python train.py --n_layer=19 --d_model=128 --n_experts=48 --experts_per_token=3 --d_expert=48 --d_shared_expert=64 --activation="swiglu" --moe_layers=[0, 1, 2, 3, 4, 5, 6, 7, 8, 9, 10, 11, 12, 13, 14, 15, 16, 17, 18] --router_score="softmax" --normalize_top_k=true --routed_scale=1.73 --balance_loss=0.00614 --balance_bias=false --router_z_loss=0.0001 --router_bias=true --shared_expert_gate=true --init_std_router=0.0107 --lr_router=0.00151 --vocab_size=14415 --norm="rmsnorm" --norm_eps=1e-05 --tie_embeddings=false --optimizer="adam_hyperball" --lr=0.0051 --beta1=0.9 --grad_clip=1.0 --batch_tokens=32768 --seq_len=256 --train_tokens=239900000 --steps=7322 --dataset="wikipedia_en"
Below are experts of layer 15 (counted from 0) of a mixture-of-experts language model. Rows are named down (a neuron's output weights, with its number) and show model dimensions 0-127. Each number is 128 + 24 x the weight over its row's rms, rounded and kept within 0 to 255. Numbers have three digits each.
Before each expert's rows: "comes before" lists some tokens at least twice as common just after its tokens as in all text. This comes from a sample of Wikipedia text that the model never trained on. Tokens count by the router's weight.

# expert 27
comes before: " the", " a", " his", " an", " their", " its"
down0:082112129124112114118111151116090160063119153093106187086147126146117111112146151152157155095171182150164131168117172105109148138129132145156131144115102124095129137128164147103160133124131134105130136128119118135107135171142121121134151119129176132119182119096119096146166115135144127110164144181140087119130155104152090122159138089133136143112144151147140122135101146139149143123090

# expert 37
comes before: "\n", " The", " \"", "The", "S", "M"
down0:103124113136159146133102189173120123139079147096174109165125150110165151137137149101110145086165139108156088160109107112153149169101133129171112141112124128116113153168140120104121114153160149128115165148113117094082122153146164124137094141152111088101116152141094083144108108095169104116138150131143152145134102124080132159120117140113103109130125132138093121132126121154117088111112

# expert 40
comes before: " |", "|", " \"", "3", "4", "–"
down0:111096140117106162130140088099159177149129096101082176132143158092101121134153111151077146081104165147141138119111088094081155117164132141126107125131126155093149118136134124131141158168111167126169109109141138121153142148124153103134135156126112092166081093121110117082122129107167146131157090115133133137128107136133159122111117140079119112096158147140144164148121143123137111145117

# expert 39
comes before: "1", "2", "9", "3", "4", "5"
down0:135081128146133111187174161125088110098129111086093141156132119117098150159132124135141110116116140153095116109115124132109144140175130118122142108147156112151111073121163157139104132134100132146108113136121112140155092147115149073139106137133083142189106115138138128108112127134146102157176161139153167170079132142090160120128087104120133132132147099129131143138128153121102179107134

# expert 9
comes before: ".", " and", " of", " in", " to", "'"
down0:124132165123125140122109145085106101148132097124146175157144148137116142110122099131116093137160120113117123108174148145102117142119163105122149136132108099096108154098095143148137147142153116110127154097140129158172106120183131104123095146140128143137126113103152148114143168130100108142150167120156172194086178149099134201119152127090146170099150120109120141152119105122126146134104

# expert 10
comes before: "0", "1", "2", "9", "8", "3"
down0:144122080171088136157121106129140097122096127137108134177141114090140077141106121126131084147137176139165138139126117118096130117082105164144127121118113124117154117148153140125124124172136108118155119139149146176155121135105085102097103130130134146144110137098134178116122099156138119177187125154140114104087141106107152212132150170144113132138114150111142131128116115119143135144115

# expert 41
comes before: "7", "8", "6", "5", "9", "4"
down0:086141131153134154097108158107147133127141141099144129119142157106152169127088138118137117109155164080113124140138127161122113137164125112116146176106147114107093130110123101109127108116106113122084129096124108184111146130118164125152142126119130123146142130139147189092147156131120119071111098159068120135121119137114138134096077086109132123110124125084146094142108122117114189077117

# expert 18
comes before: " ", "\n", " —", " −", " +", "|"
down0:118080103169147117136102116150156173136116132111149130160120112120157144103143140091101155122129090117141089133096117136175100177156098132141096151119138155119119135112134097122087156095123096107132169162138147100143106163153160148109114118094135090144169143135100145144115132102086134103098122123119078158132151134101129116105054133120168105118121173126116114132145149116155131138128

# expert 47
comes before: " the", " to", " a", " that", " by", " in"
down0:150124117100126109136101090143111123139137169129146134109173097152086152133120133135064114128141086150086104111147062141176130150080117123114118105150066113149124094144129133141146155146128104128116154102093140096110133125136113129110148176167123153127115127130148135148073139133133103132137156161120148136146169107142125163130152160104121113144144112115173125127140083149108096127162

# expert 36
comes before: ",", "4", "5", "6", "–", "7"
down0:117089124111148085092176074107126088114134105144111163107125112106124089119112152144117124076107108168090114096098144112120103151106139144131155126148126141140123153142155147114183089140163117106140150078154141113132121121185121152155137130147088141112112128131081124066109120140112108123111118159129102145123113145120137147145156139122125117133123079164133162140152106175153130118139

# expert 7
comes before: " of", ":", " in", "ing", "ed", " a"
down0:141166110120173126098157102150091128113168123135145165145128115128174102106069120127148092123121138125138125140137119082156140167117112146118150110107134152112109184122110152154117148132150113173133105147127098130096129074143159125135147132134135118111162128120131123146055070147096158122161120171145194125141137124142129136115146171101140158155157134142127153152147126117129149124123

# expert 24
comes before: " was", " he", " is", " had", " the", " been"
down0:153149121083134109157135133131122161161078114124159097116128133092096121114102100149131119101153149186127100108150125145138123122100150146122127121127109129087135137127134164122128172140157155139102133151162084169134083129128095132129118131089136169110114112149109140123172152100129134131084125135212128126108133085115150125116207132130124114137137128173110119152141117109110118112153

# expert 33
comes before: " |", " (", ",", ";", " –", " /"
down0:118150154095125143134088164136141193092106154119159097120170159124153071124149174129165138149114141152147101137148128119147133167112090148132125104138113166111144164136107146141130142140113068121174134148103163157136125110109114151134137141100126136070121092140164146121128133118125134120124104154125133121155109135065113125120134125145147124108140127140113136149103136114099055161106

# expert 6
comes before: "\n", " =", " is", " a", " in", " an"
down0:128115148155122138125102142152131135111111145152136138118120144147122122124144097115101155175111100199134120124139151169096120159158160128162163122140144199193139104079118156162119120174143096153119138167158102129120097123162122167129143132110131152115149112071120109134170056143145143153149131119130133101145140141151115126145105130146126129089109124124110110118127143131103154133149

# expert 45
comes before: "\n", " The", " He", " In", " It", " and"
down0:183102119123137114144137133129133095143152102111127159167154118119117146163129133142123114157120071188106174144145162111123109148114080162131144113167124139124114106138117150133166118155107167120123109104150144123119123138133145128126134115052097119121136128167118151063058164143143162108137134127135130132128125124143139126113096148163128125160133130151180150115159110098129120168121

# expert 43
comes before: "0", "9", "8", "5", "7", "."
down0:133106079125128158134134164125117107149145127118105103144122132110159139144123153106103107095129113090134100130108124121154139104139154123146134144088088100120139109178148137111118131125090086086119132124114082088103156083115126112147164126169171106137141148136140077142145128101130089093187119144117120119066102108115146146169115138141113105119111169131106092161158129139092121110154

# expert 15
comes before: "\n", "|", "==", "-", "===", "The"
down0:125124101134117076088101142156124153099107100121113099138191066124127148138111172110088112094151122159123115159123159119116141138138101156142126108136132145136127116139144117136128090147140157112112134129156096136124170162097121116136160128103071129110099179136109149142186157122129128163147132136151152138136177181088162122118131148114157140168114129159120144098103126142149147128128

# expert 42
comes before: ",", ":", " of", " was", " to", " in"
down0:128155132138137112128087130121113132146105122121108101150071178170145099119117145110135134138109126122154115154140145111145138173137135154146132140119141120083139130118131138097101134081100119095139086103086139196152140105115126159129115090168148171146120161153103068117140141095136168135148122148091101118133123147093101159121104125167159113144143098155115115171131168137136125096143

# expert 28
comes before: "-", " ", "=", " •", " \"", "|"
down0:135195170113108117102140121160118155136110144128123154113150128163106163151096119164144102104110140187094113126161139136108067145105130161110135107127118129128123103142114127144080120128150113104154161131121158167100154122118111141104148136127148078171138113107132136144067110154085119106105123135131151134155166120118124105160186155133163140160149127170144114137138136109151121123131

# expert 13
comes before: ".", ",", " of", " and", " to", " in"
down0:121123092123103129093140115146120133151117114149133090136111109140127095080107164163100164148141110162128102154142199104127147137107110087125136103139128146110119155120136149150114106138131120177160100117107105084086100112131087143125138139129120140146141170171068140124062112141129111075107087135131133139101136111130128155136143115087148135173111154099135112129112130154139108143097

# expert 20
comes before: "9", " the", "8", "7", "6", "s"
down0:142108077104096128097140126135085128112118112102147127127128148150136131128104062124154136084153086133137117115124117158081163097152131112120104117145139112115127181142124117159145105117162144143125141139160133134121131097087118103118093175131130065117119143124108169155195120135162116111153088109123115143129128121149127107119156138153132145159166113123134145135111166111095114142065